{"n_experts": 64, "beta1": 0.93, "max_seq_len": 1024}
Below are experts of layer 2 (counted from 0) of a mixture-of-experts language model. Rows are named router (the router's row for the expert), gate (a neuron's input weights, with its number), up (a neuron's input weights, with its number), down (a neuron's output weights, with its number) and show model dimensions 0-95. Each number is 128 + 32 x the weight over its row's rms, rounded and kept within 0 to 255. Numbers have three digits each.
Before each expert's rows: "raises" lists some tokens whose logits its average output raises strongly, later layers aside. This comes from a sample of Wikipedia text that the model never trained on.

# expert 24
raises: " of", "ing", ","
router:166042188145151160172145134083137103147132110134198081165123123117144114166163069119102120172141117125175088082120106094181136080144120093160110066129106126090155171098140113105070143146088159152122103087150164139126107143106159070138213139166170108064047136126144086108155148174091099186
gate0:139171092087093105117110171161123157079129110150125150092088146127071163104150084117225170122123157160074163123145140189154167121104147093076085165129147122111144166091137124175124101146191158161125092169111175095107174143179086157160105103057107179119097098130115114149149159128193110108
up0:172111126116136138090204180139110177144120138073144117109134080142112170154134132127186133112194116105148086152109132133169159126106159125098150100118098133096120141170111135148159095105149164164118097092157136112097126063158094103104066213161081128152101151171104083147101082119109101099
down0:167129105114140047142135152136127129163113098091103152082106094166127216168146135158176127140184161123098132154106128174167131087118156094115140131125103161110120158101163129186160085131165163100151116110115125148116107051112078153127087201084101129172159089126070073148105145148102097101
gate1:090113146118114174144061110153130153107101090057116128106212084141136103190092067172147124129101094137118131196089118065118169131125165126067105122100106204129141165162116147145130147135116140085144088083066139124139153121121188059099120136084147142144152130137136121132194133118072187127
up1:149119190111189130110173158117166143184149170172168137161122112141171170086131118117114143124118122126146102063183141171164116106176155088116122185172140150108098108090156128147107151115097137134220067146102124114146092130077138191158089108191162163135096186095107126139066150113132101115
down1:129154145148179099183071117197115141096146169100103119167132085160128117148095153113140184134109198126163125139075107159088118125123142140168107106127136136178107113165125120099101098115120112094137089113076097154157168117104098205161155145104127125171169146174171175116119168124119130121
gate2:135153162092139142109121104099138100118130141130151132074107139101086159099096103139074147133130175095141177086135121094176078089140141151158144143169129130127195156053180191128125074169127120139132097132163096148156099050134093162104152164104101117158122192108109083143130158094165104127
up2:170082118151119158150120095133143103114132138088093120100135084135121108171110125068094111063150150146089153114133160110133143079188129147128146096103119122092082127091124144124127140133074132146164133110074114085125135167113088159175182127079111146136079103103118107134209122072143146104
down2:206183137113144157174117114128095158138140068132135098109114059144146105159130159135144122173195170118106201151099107137116142168114115072110118122126124119161142136131107158129116138129158184127095088119175129122094132176125135158145133093158169157101075122114141155107131086156170181127
gate3:052139103154142150152162147179137108145117160127145128046125169116137128134148137142099102134148073123163088032116171124054151105106155086108110151194154060130077128143137109161131163129107078062145159140107161125092157175154145153134165088149115106156102144195092134148150061122063110142
up3:080140194188117137113083104114109173153147092098074165078182107134141101176103118096070132133143125176171119160104191122094130134111181184131124113121149090101136110139147142150100122151091220113178135122165175135139170187137115060155148139127166129120175113176120108101095148126113157117
down3:135149115145145108179084091149156116156112137134152147124137098126138141175113113130105119141189122170116132120138125106178127050087113161170087190079128139123138115173142118187159168131196181155111139135135167091151139113154123086146109172174156072150148165070124100146200156130151151150
gate4:086124126141116135102108144120180113204129083139126145086102152091114153201124119153127114187147143140117143155144136103185126103124133123103085122129089116144176145164172087147131131143129137085085111141117132170158147125122111077156084171168151201050110120139084144118107140136138190070
up4:123111135108087123116131171161163073141099121085132111075145145137142152187131136158103087157129105150145141150095092063144066089122131148129197142126078133109170102083184095128141129187116123173137142134101164178138173139110133106184079131181179117128118135129127160105118192069116190079
down4:087083124085104167082163174098075109103122151095121096162125115167136100129112142152105183089159110117105102104130101062104070133113101114152159106157090091116109053090097113061161100109087096132150094149115152134169171096154070124140170098112180124076095149150148162132163119125089109128
gate5:153135171116109125136140122072051143107118137176132125125149170133120105133151135141146160077092135178126162165102106131069145178105113069138098132135113127052107146191108178138139166077115143144139095115142134094144167170178144176099085151106134110154091113159154191181142100159112056172
up5:179088116121106126128112128105124035167144173106181107107110050124085144137111170132110090162082173098109154205120152127162105149103176120152122145088164120097163194224157107091087166135155156171103116085127165131126136110157085076086143083162128119116104114119148125127138138092162139111
down5:148073155107093111057111117074175085131121147094154168113197073099131217178078168079106129174123127116098158197136135086113145119167151163141171150158151113137177135161126083075150149123139100117144149097170144129103166124171107052096106072107166150130068108091109154099189115127149067129
gate6:143128133135118165133200118168147161199093127170079124089141134151057109168071113122145168144141139098134148137141190084150155137133078126107146118094149084116129140065164103141085116127122100103172151169125158218083111123117165191169113093137128162118145116135153107169178155084095164128
up6:173115135130093133079097132117119098100133085069165107177168133126121103112137103143149155074071118138106136149076075179103084113172103139122217163131125101112125155083179162131124159165150137153187151095115143108167202080064111187125178124127177120104105143148132145172113102177119178117
down6:113126101153153114087130067144139075147149181152144141080100081141117137151118148136162145129153135148035133161173168148130167146125150149149128102153129135070126091091107097131172133107122145137108074129097130161101123177054164127167115123171092119136136129145156103107176117094135141098

# expert 30
raises: "ain", "am", "ig"
router:168092127109114126132141083124136177107072102085095153182116123183180052141138182132106151106123122139135132100115092139114138125131118160183107089112112099171140175097169142145086114134053127061082074161145136081148124168158100144137128096134168098053174119104167109155122175178104105173
gate0:080102156128072102181123101129156083182091176132117080121148164146154113161081133160191188141130101108132149187108135149142152200127039139115180146100098073146087142158156114123184109090147168116098129088171107153103123112108183138112145060121140172063093122135118132119091165124124159142
up0:088150153126172111120136150142109153163211071177080113064078104054135196137160128101108068106162162132133095071147096117115111092178129109107131117100142149134129121137100145155065134157106088143141108146115194112183098156140128116122149204123105136203111166147125185124120073187135126129
down0:079120187132086169171165082123113187197160115143124172130140162177162137165084074093156185083121172118142139117079125122117134097173108120161111161099116124134111089114099112088071090146165148167104135138136176116120080112158094110209157130086093095109129151144204139138099111147153095062
gate1:179092135138165119117108078155123110094131143134163033133089155163152148087120158150181088127154130082143141084134135168124187130103118113119119150085101073135150131143126209139077102134118162148134111122142136115170104097087122124116150136152149187044098092182196129115133103084170141079
up1:141098117091072127130168154082160152122093136142140177142130097128107114142133160057098098115134151190120106145126143147162194084132121145081151094132148130096152140101145136161162104083151060084151105075056091104105119155217122140121174158106134060143104155140074133129161129122131183138
down1:124069134149182169121081089072101142080136131115158136145114112074137123139156073145127129145172115137096150084143172151102102143144118156153131107153167106135125103190172144160122123090081092101109159093117139108135071149041069147100081161164158069119089133128115160158119079164117109165
gate2:171144129117143137103155159154137079163146112169138119087047163122070113134146136109079138123094125077149098174131066116111082165214176149137099087118136114109083164111168144109144083123132194132126128108153115146133108164136165067169134157146113156138081076130130165157165101158068126128
up2:132174129145087149146145144124174125139162134183164101101071164132094117138163123097104122110105156038147123138130089113094139168154116163137159098122142115095085217104108121112146113145130160101141121115164187148122111134127148109186131105148158116107080108143071170112147118144074130109
down2:108128102121068087102123090144158118103162108133090075134091096112197137121125107066137131125106086112105131102105128131150087130158110161156124094102097144115148096222136131067035154185135173095090098097144116154110147104077111145148093087130127099091128145118184128129126182100123081109
gate3:156155133155119186155129161073160160160134098125137178197145090102130094099116156096102138111064148150120082107139138132175165103134118047089146059170216123170090129140148145135129073066107125122179156085119111123096133124095127066099143128121156185094157080168103104086064104142113093155
up3:171151153147151134168122142058110156091138119143101152180156092186167098077113144091095104065165171103206112138139144118136113109125154126167164089125145143115146127125158108077119130122166128177139132127128168142123190080134089118089144143085165126067140163171198126096084119116159104137
down3:220177168109137134128133151147148164101166168082156142133134148152104111150113140136034115131121143145171110123202146108107102162133162093101115162147134150141113138141110122145167151152093148101095142157153161061090141122074184046120108116108130129058145143179110120108099084153195167142
gate4:150155142144127161143173125096158137127143145134147085146149112113048131126115127117147197159183166160112123146110204131138148122104163146156153131170124114149084170146126147111141117132176119120103120131149128144221214148104130165115097117099073181091148136108133085202168155138152194167
up4:085048130149132129107184143103141122149127148104067158119141192145087133132180169159141116130117147159169164089132122153145117155159050131106167098067099143091173088128127114150132171131147146113143144149147139122078102171172099076089193113171139082160129128163054108057122093138145092146
down4:123143117159126135160112195066102173132100137105115113110189144090079121122113112111118117151162126161079101134113149085131170101150148119128162093135166070123110108139124128141132195142125124138086099105158134071143144136125153106132137143119076093145162164070154168113110109141156108190
gate5:138144076070162113115181102139099168149176108086124176134115091120120145141152159131137110153115164148127163194159129151133195111089157122080131155131162136101100122160142150142107128113164126116087134085191115023093163147153106072129047143137072109166141161123121143092129198102063088191
up5:128118155155083131081160122139149118123127196134151103106188161133088067133165103132115169119125086062113141156096143121103039133120071136132147147144105176128126145106166139163110163155104178133169115154142151153138129163074157146140186128117135175111119131114102130139201051124199153142
down5:117093129108193050173109150096093065123099131134178113082144102145068141152097157069069148099115130142133126126170191153123153111107114098120102098197094112151115113148098148081201152086143131133175139130142123140149116111148117152126094130084125185106141083156135111092115122119113123104
gate6:093093105093154192079123159145158074114136117154123139145146101142118088122085157103123125121175147097131114160190077182108173138119172107097181131176099151132154114103129102093137121134094234141126104119113130123106121114091141194140094130140106099157138136161150105172084158070095141093
up6:140150136152205138141108206067136085151091102079142153110132170100145157138088158159092125128134060146144103138141153133163138133166123128136082114110157051128152110136144092123049184173150123100134176113151157161096153150151106131083201191167111116117052089096173171125143116083145122123
down6:172115128196144190151139107095136091137058156134067229109181139142114161150115149183080185105113110119211113137186162147125120146112135148167130091132099068134147112088135153178046123177094080141109079178146175130114094128156160130141136166152087141104116092169124150097148127120166184145

# expert 59
raises: " of", "\n", " to"
router:161128133052148154139117126106189167090116142116166148123164102097135112177166121142085060172118139095140165111123096135103132108179095151095139078150070076122168165186074131161138097150149081124154110107104037118170126121130078135182179174109164159127160176078114102084197160114093107152
gate0:109099098128083114105118181151126196146153131099162097134131176130135071136095080135121125122151066121171115190117100129107127102131104155112124138124063095111167174101084140125161108152139158093114162140091116142126160210142162173097154119189155114091172152175072124113101131101172140139
up0:077159125165129105125139140159122144143106137126163120133073089080082025178091098100127103111173125131135120114177083173086123131156088117143088116149092053139121184104109125101132157161156127101138154137089046122129125206146142150099104089188144140148208181104105103101128104128157136197
down0:132125191182184140112151129104162129089167203123187151131060116126120147160149149104140128142082148144088160158083123145104085135126128149158150148124120154193164122192155105137103111168142158092111136136139149200117171079110147113149173188140119129130130141109153126108135160110134120150
gate1:120102132079105122115117130170137170122087123135116100152156106151118143103119086157125121146090057153226114140168141148158136148141066147091125140112119178109115107114127176120163149174201125103084130146106135137089152090152105176152107135149157130131084109153095179086129109181159202176
up1:117142109164094120166134154101146126164152086082137101098104072166159125150183054158090140121158069193189058097173137146088190134178148105083147158117161180132143115193118156065162177116063086105142119095119136112109147168213107168138137151141176139125120049140133143077127126123190088165
down1:141128054169101093139063122048115096097147141111164140071099150117176109121134106134090114122090170139110116136086106102124085156059082093150119131108138113157136131115150137088097099130189158159115134072117115081092121148108118118129131130109171099051135106088168115159134144133124149122
gate2:164097119101167097138112112139086081100132158123109100110078104124126143095118112143164101170147056148110184142127120147145067146081090112120132151147138095178102086151079112131110093095090111128083113165120124067128124082055139109129041119088124124156093129078124103090065121090146120086
up2:090088109153086148082166135099117140196139145108116173144166187120094099161086098131064177128142113111141094123117194145132184112119160120057151114151126180066176136133132182073187171147167154087153151123152108160094174110168068099114152113128110159123156157198091128166152156169084111124
down2:114126101144124155098156179120109137206120128121120129076109209153101093146065132143130130101137144173077113113135162139077068106149099139151129129124144031105131118160100153111114138087131100108130153162141155091147120137139088154137091121114054137118061119099159078091116088105160116123
gate3:077138116073122169170139099146154106112091135147122175070128157157082103104089136116131081114118128122109105123130086138103162104141076160127115109170085140084088099124077120145089093095054175130137137175177146162161172131140178112154083113150115172056145081161150087129121134149121147088
up3:130164128104205130110166128154073092102092081168170121119144105154103079118115117138097118125145062140120145108179131123101124182124091097108159128135162157131151112174129089082170083109137083124078136157146202079099164089151127141074147143164148086165088129133091097150112177198083106109
down3:162150161127139136143105162122183120163123152102121139171183129079091195097136153130139140142125098099115156103093102131083137105137109104128108121111124180177138113147083126204152141148104037108175093114122113120124132051153198117092139138095152116125110189168162148161151128130167076117
gate4:159143143047136138117096129063099118108160108150147081170083149082151109170131096098092089125092062109138124094112171118068147133101116086146116166138102192175177142113093082095144099073170101136109144157171141100111112094160062051104164133124123136098148112154101106153228051127104189107
up4:155087118020134086108056191118116135104150076162126153150093170114154134166120103154118137125116137121100106120115182111081138118134143098144116110101101188121160121108127122138139101105186096110135172106130135100088143104113081111095129097119147135118144136151115086121155080101171152057
down4:088167108140128056169080116140158138186162118091105159162127144110132085144076138147078073147090118094067139141153143138096166150147090124184123157124122098138099077102073121164101103139045122120185092127140106067190129139151114132131126137101184090092171124119155107145167105085153167110
gate5:157088178131133119100156153107111069062110148148190102094153119105114154152131120136136142124175126156153137104143167099128129167169133138113118144185144126114148089127058121109179110098184073064094136100174157088128154129128170113070073102128130106070060067118143150127161138104098164123
up5:086157145095084150112130118116195132175085147158113136121119093107112104071142149164129158142143156092137177070101105103140120160171144104186091077169133109194121138145154114093134109115139126099069027140130100140128148122086127113111173135088117136087173077088084094141087130081125157130
down5:144061111112152107112181078151092161104137134108139163135156153114127125057090216117162165100173110086145146143140063151080135126140124124073099088098084219138117148126148153129083118126131158137155130095133123177101108113157108124098142169122118124113182155199139103127091154130084084098
gate6:108147114061084145118115195129178114208117130111127137101125099135111132094160116113143160097091104144124098153079089130077123123166148110048154027147097108124181135152130169120233135099069094111156095100061077128118132139140132122117125189116098109115164095094094149067105140131136159129
up6:130121151076098124148144156170113183143152150173153165116171149135107144119160118183135085195144119160144156080193085121169181151205076144078092127148107097169091149138110168165127142147178134061115150139062177118153101125169152123093104129180044104116103186098080154095175171122109120111
down6:147124187144202115101139165133117172074155116115133106125052067135109123106131148144132127140152120053081104122107110176130119074081125130170059120077144203146126177104135073053106132095121179123144124195138143181126126105111135110132134136114191141109136091150150124116155172133157080132

# expert 53
raises: ",", " ", " to"
router:095121151108137115130182121158118161126080134133079122162151134109095139141158122173125150182102134135090144120086124109103075107124052140162177076185101133127092093107158151154120078130124065141092102112139118107111169125165106125117163151110168126144112199058116137107131150128049113148
gate11:171132168097113070137096127119129119069085188167118091159090180158124087143146087092188107117111115100088130127111136097113077160111155134179096127133157118198113115116139124104132099141150152153140154182144198085088162128125183126124113149097188136069142169097110146114135078138183172068
up11:087152111163170140101160138122140137094065163173118117150120103140144129135191131122156145093061079122109059100133142113095181173134166143174110175114146117180081130066122096109147167149141154163139146120134078045113138104129169149152077139077106090080125147087111127132136065160184168102
down11:110122188114130125156122176085127132142141128103112124100054117121112145146115076157118136113181135151131140120147157119149126086102095163094181071120132138132203098118147110184155116171071139183104126130102111166123151160097140131132183116137163113214111117106155149103137146116153145112
gate12:135106161146126122185148192118167167184109161161082163128116133151137172146108177105089134167109123063098118116122133087064091174144127154165140118146105134116098099166166110118150084095181136117159057124194146149142146115081116107127111148089146081095171115151114115145102080083180090137
up12:129117152136117087106125078143099147049109115101186084091138154117186051155139082166146178088092104147123108160137049134203168126136115099045110165129126124169116162123139098143132111128152129167133124111097145131123119199104164164154110110155112214090120143123211143183124146148141189110
down12:122179142050161126131109118091086178084157153118121187072096127110187142160079178091174163146176167116113162191112122102136130188110163137163126170057152135041166132119090159107110125101122125136156103130171076188165137104163120107180124135160147165084137144115094078141156172094116143073
gate13:079133108117042126134104173061093172061117136153122153146130131149159155207126136126144123147184161091087164136158105085093140157128154162096174141100150133118135135074112102133166115119186123188092163110100090189086125153132159062119182114091053146081139163145087104157119087139096131140
up13:123180173151168155121175158137133170058134152161146164146128168170096179188159102061131175160138129123103129103161146120168165135160135123107095139130170161063087151138095134126128170061175114137121112129112144169098144174145153091106093097066091099135133080136140085089163161130129154116
down13:160121125107076142094164100141144133159178127089117113128162126152139115102098159168178145110225097211091090144134143069078122121116169082171090074131124144144138146168145116193111098158121158157174127184123111192094080116133157153139142176146150132085148163116181155141149095095086129134
gate14:097130131132133122099106119102143089121084179128140203102097159124097158084101114100109104140095111071149106069126137110108048133181125125100122139117160138144084169157173174181179125105156162121101081136155201106053180097159126086128149193090106120131132073133114148120170035113123156142
up14:166081113117160126111148119122096158143078152149216160125087089088164169157064144083129130115121138126125134152128114111158113170094131149110102128156104124129074170144128085189091069152102034136142111049142133189115090115186107100173110174125128083091146124150130149140078109148126120167
down14:130109212136102129110178122151093156118105116106089089169156091085126149115155214175109126150142163190105144165135123202161126076165139106124164107103130169140146088147131130070149127140122088155167173094100138124094146123139176183188138118102117106097087149125107154174125159113089169138
gate15:103089142094156097136162162141181107129150120135099092163130169096134115164153069133094133128117169160056105131136198151132083107091097166098125151112092135115132051137145161081165126141146124125112105172143130159181169131173111192126154074135173174208097116144083140151186081121061112096
up15:145097172127158129081168115121146092099071176077120119131130145111123087133108148136175138131095135151098144118107123117089125134103077148102128122177099127124175089099108121130107113103157092148127127125083178161097174171162121155123136125154141168191139116178090101121159060096091203115
down15:099154084167131135105133135152068149131132107096164084105114153084107145141155091110107148171122097100136148111084180084112146091104203141137120110162176148124145148172132174203110181132122151133145159111158113105192122142122116103210119127140138115058095124151158146206033185156110120189
gate16:141113098160165151154181141164079152100125153180131143160124132141109160116131107141102105166079178093106149090146161122164142120155140134164158115116127045060143210172108112151084105106112146111147150103181182123093141178126122110131108135107103085158150101139115184069191074142197149108
up16:123180139086116108158121168137111160108120130142083157183119168137157124191101101116107105160076113087125115132168085157147094099182133164160134089135121096090088125147112141115157103087157133091175127133125164075093111111140147080166140122208130137098106117183098163106182144174151127063
down16:119121124124086095127123129187119123162122083156135113167130157167102077127105104128110094174107116147085111138147092158146149109106081088117153123126055099096053114165088144134069163111179134080161086203118080091149088127106147080123121095132133135114132082131214136074106086157151121087
gate17:121184126120113127112106181111196069117124161111143097146141122148132124117111170089109128160139126152141150120151165104083075148164105101175100081103164143102136080127145157163146096127157146149105209096158127156112112154093103055107141107066106130147092121091150148096109150114122120120
up17:135066162059099093153067174124111146070091092144149071190076137122132127120132118097155144141111128116160119135136079139172142075092174096078103087159161140127124097183104164137074081139050150105149143119160147107136132103115073062108120152134069118121136106145144116121086124087081136140
down17:117099129116114168081126104139176163102072152099153178151109195101168054129113156116125158167096114161121118105143163088098128118146141173071156140148115139144125120128071074144186129170147219115123078081116138122160177148177089119134130171106128121127141114156120100157143128124156107123

# expert 26
raises: ".", ",", ";"
router:156134185163133161166161115153057116098094122073072114121117068107175170156142114176180141168166082126133156094117133150153068145086112113161185143035093057169100161159158113147096132142132199188079129122129130110110138150124155127120135118151125134131126151092139084130122079062135116104
gate0:143169063109122129104180187130119100146172149120103139149175234155080136135167077134122090165186138135126184170116115158086124172068141125159111143112114140167130126107148112207149106098167114073108150135165084181111165116086159153112098149129152133060108122101098168119144085123119124070
up0:096114111133084126092092111129091088153102077128172146100072081108082087114069164132086166129115153049140091149161143073152171141135147163132156121127152108110137107140143162092104104131066162178163113068103140102071137120152076038113168142141103091135150081214174128129150181116144136084
down0:174142105138152101065098162129080105115181115135175151111173207172077110136117106097138126155126120114133129135167142167113113127085163132125064115141158115147090125122109151138113058092107074149107089172119105158156152134116139127094146175071128138108140130158181133116134121104097145068
gate1:169106105137147056101133094141092169108109126196127144074155102117169084142117153165153188160120068132123151155173141193141136151131094055114093142109139129130090096098098060053168121077224161182053128117107195105151149150078167143106137126101066143140094070121139156126102087102141160172
up1:162100116132098117107150096105040130115170133085134120109169145153076065119112067118114106180234151167125074215094146123105080110088153148074091113084133101173098139154101174128130043127117128125142163149126082118098165148117126151178102138162083153099139182118138101203122147081110157187
down1:047085105123181151133126085106089159086174135101106184086143087175072054153109117112141121172137126132139108119167124151103134098070111119095092110074131151099107097118034147101192156062105115136142161113115141096141185141134113139109096090162085145107105124071112145082128123090112181151
gate2:095152142069118136108119136203112152152118088119117121074098080109126123130125139111176121125202078109130170113120190134156128135135128101098043138101149095136207176164115158166135094179126103132135065114155125115102138115115115144123172099125147134098159172143133086097108096176145138102
up2:103111143109114145132069135195096124155127136089110152095143084139133108125120104100172113101183088099101200085125209158149138139163131116125096130110078128176194118187118149188166120214106175143066122106162128117127157112105095164154111109067149186141154175110089126143150055169160175119
down2:148101099086121138185157082133142076083143100132127113160092136178093122055113144113108129136099106110104051151141109111155115093124137126124170052120081068108156097072181153143092174106145101068125152152192135133128128152144125134170112174138120136137077154162140172132112099069114143166
gate3:133132107134082162102132116132168075111121116112080145120144127162175129129113125166204179131127131142185127143138141181153099120149186157142148155126148103054141177139166116192132129185105130087076122198101162125160142151089113130097110168148064131207122161151112066148143106165094131182
up3:109149128096116174159089131160103172180139154102100131090095120175099134134129075121124151148153145151086184094160110144113183108096122165143100100113105166145156131147108160148106145137101155123110133118203090145139102119154164131126119088074127120112097144106098112094211134141098131162
down3:149061119160138105087097118159167127118141150185096109104137117120169113133092146125130103120115086104141080182149162108099114168148109121112139106142096102082082166173149107081119141087160104112111133187116129127165146186138082071120159152150087075068168103163068141128126092160125071066
gate4:130076129170128126163123135117172106081083179146126096146108130118156127199098071157113116151098107143065188079122094164150113207178142161135109135106083121178063150134148119116123116077157125102133144179143139095137130074106179117163094070136098129116110108129110137135102114213169181082
up4:145222131149094116124134129182163127187189131081118148137148124157120149067135160150117146132148096150185162169129076109077131066100102115071110078178186110095180106152130122080133161178083101145134083095123108184119121154192121118143063135114180092131115085133102088118160129109081114136
down4:116116175145141191106125169081140081138095170114159129086078206153109085193104070164105176121134120150118174084202101109142136141143174133218161135062083103104127087155145136125138172158192141087140079168141130138163078115078150091137135156149079133094148123113151148114133120155155152124
gate5:115057128053113132122112137152157143140135173126111185137160113094096058181120136141108172166127173130117156103122111089075131137216113159140126128104138165183067075111121137094138093078152103122134146128089138187132125154120111161139086081141134104076146171078119098137151133160112131112
up5:191121113126125102131110136065109115077161126165116156122067139137125207099061137116154070103158125142115096091039131147123169112051180111082129134105102124064144082097136122176131109140163104152108141102178198074113114130175140122108114128140096089173130080137118153147126063074146053111
down5:128144105076077172126087174127072174143141129124087137151129135106125125155148144126108138145110143091131151084154114116109127121169079188129096186162195144129083134084136113111138133103080113144106161103052117128158123161124080096128054087161142134122110153112136114132192146167054110121
gate6:087113181121116189067137113086125195127176153101076149207112085105188121128175137121068082148158138134099190132186136094072093159143207135105125113081107195138164133106091156124111127110155140188150140099114109129114103097142062131128105147114183127156166119127121152088100130132074175100
up6:161123095166122061141143169176112078096165128147147108166132135138144180147088144136154094109170124115147070150093180088149144095146048130086183150125122116152086067114146177112108111154113111089081068126110124144102149140096122172136114105182126123154106068151181120111126171125128132153
down6:119164161152118176137187184152145120120128180108148170112120135144150133142164141161110115133086110097129138169159079123096079156156099139173120143070128147131154138091086185134167144081115124087160162091146124173108192128117144129129101089126156086150142121166109088125118097083140111087

# expert 0
raises: "ed", " to", ",", " of"
router:139116127130133129154110093153141171055067116115136114177127154126132081131127127198179182137101084130102136156086149174162066097125089136159156137191116102151114127145159100147112076180169102109095085155138121137168132138152138165100124137139175178081113162095188132131148127139145158141
gate11:098123074093108109124183137111168109069093133095151113142133185077088135134142149109079125122084096172051141182165101118115201122123071113096111132143142111154147125154152065155124095117130145109120186070111144139123188228112132109172141183155091174136135127139085138113181151124112109134
up11:103152153109146207188125101165161144048152135064113112145195184110085105231150160149149149115116133120097109127132118139131173097167080119193165134104085060166137150093063098150133120154140164134158114119087137113136114147132160117107105085135077125155172115092109107145111157134092123108
down11:141101100109142147134180114147135085130143084176127125143135175101138099144185120109069123123181084113125120119164185138128132150126135119124190146173109137042132088135091136131086138051100151135139135115124151108141074137159176183118098152168084148122183130097088153147133053173077127138
gate12:148150102123139135106122052093126127107141127110136199196167099160150108159093154147170145151170143058117124116200057127160151112118114141064108063192143097172106111122135064089167119095102110082142090154137112097118172130125093104140053220127113145111147146174124146111114188092122132092
up12:148150076153148139108129126075114133090137098118153155193144084159156140165106152141134136154145120078125189125157070103162115124152122119093142101179181132115175080150149057093138142139118130050157135102099105085136198112148106107079106182144129139115121162128151092045091187047142156140
down12:182098188176117165082204170125156094192119127144131141101143232097150097132180111147075140144088137051121140122107094164147107120105092093164144106134109154142113144162129129154112078133089105141146175092091148137099125098161110117124194149134125135106117159157153176152155142191151115144
gate13:119100115164130107084153112157166143085132177113128166131085126149145101171102138118166198097132138151147097113148165150100185114129123110066118115120173137164120112105093146100162156137251161091133177136146046155149179136113143163093134073139130066141141098112141183147160144157188192090
up13:140159162134107163184124153105171106135159123089177139121104114123131134134098106124125098109197105114090123149138141122150123115107118141126123113155178139113122162103136177077080122111163120128121120096089125042132089158119136132110075122066106172104158163170138139123117145081091136115
down13:095054145144125140164168148117097156115159117133068118095112162120156172148112135111055099129219108118118133122116165113152138052172117114132140159036125105139165142174116115127107132142112161102150121137187080117154147128153136096068132096133176146057061205133164133180133144122128113092
gate14:131172112132134103119071083136128118167128151125089100073158173087108125160116154083104127171176107098134105185116109145166096171100085096151098170075131152158145124121167148128121148116177112111146105207130144181106132090125098089114078101099144141087112189126136120175124098120179113141
up14:110100162102126132139178211096116108145134096090167092175113113133169132137130095135144113122121103160128167069135078060147171102129191162086064057184131099094123173115126133171116185168130125144155152074095098041135075182148183157146109145173096124159160101173121144113097128145102128113
down14:149107086122163141148134166124074159135139157140131131112131091137112095149086161080193123124070079132191080136124082165150129146080153113109154146147116158124161126120153162096152113186142165136117149140099120201103113115144114173112105113187118143104153106132180090162114074089100106139
gate15:191106140108125080145166115131112134193143177139059143113141101150101121153100113120207168135186133088091111152112114072120109120132140106151087133132161136105154169113121195083117098100171174081092130146147153144125151115162076123133163115054156100131097120134147149137152115134103150149
up15:142193135122136116176180164161090108059129125137122113151150133096120099085177129166141142177035072210076138148116051059138122103133097070131124142164058145134137170156121114118069199112145170160164158154097129120114147118137174093111119119105136161098127105132185178127121085125125148118
down15:144149150144177078121127082122116119079099170118160107162119107151139102126061132090162094124084141099127093109134088083114062107103113100169145157100138117120139144104096139103119179117142159067105136175129081065083148128077097073127101129120099128137053110113124075096240112144101115136
gate16:140127126167132142126152148138123196124104110154202113123147120170174129088116069100169125170086143183106176117129103125148107106158094155061116173131162113126087111110109103163184133125187128135121025102126095126152116132126102125092121086126144108094161174137123084116105196142179141160
up16:133146104119109150112147147107174149130154120131177141069085158101063064149148107143072161158116154116146077176093105115174185141106135109152085141128076126149164126142114093121176143175161142137146105152154189110140101150125129173126092109054124128145109107147154131178159167191154123155
down16:129133119089048101207170108139161127132091113163112161105189118115112149106171130178171139119126108180126203177165185058114085148170125127096139133131151155131182137140094122127135068170112122112136158178175098149124145130089143153128122099167101125102106068114125172096124160133148153173
gate17:125115117097118164179129118122177110159117184126102073082162130134169130189091137110110173129104161153180133147164138125094149131092169099135134166172096167101138188159136114151126103114193159061106091133170111143212145105137139126158173107111165125159101123147143081212167098151148165119
up17:127107070077125141148100104198126126138133160131133104156140109141168118152094104140160133169157154131146099122129088073128144175094143127161149183165051130148154135167124123132024173126149183103132144149118109185141150103176102131143123119141159202132121175132127124173147080152118199103
down17:108124125146096143097119125133127133116094097169088171149152141117133136121221160147093085146168138119151122086087150099167137136116151133092186117104123094129152144193122153115135127128096123088109117061111065184108168077133127130168184100076072126198123201133169139076103184111085037140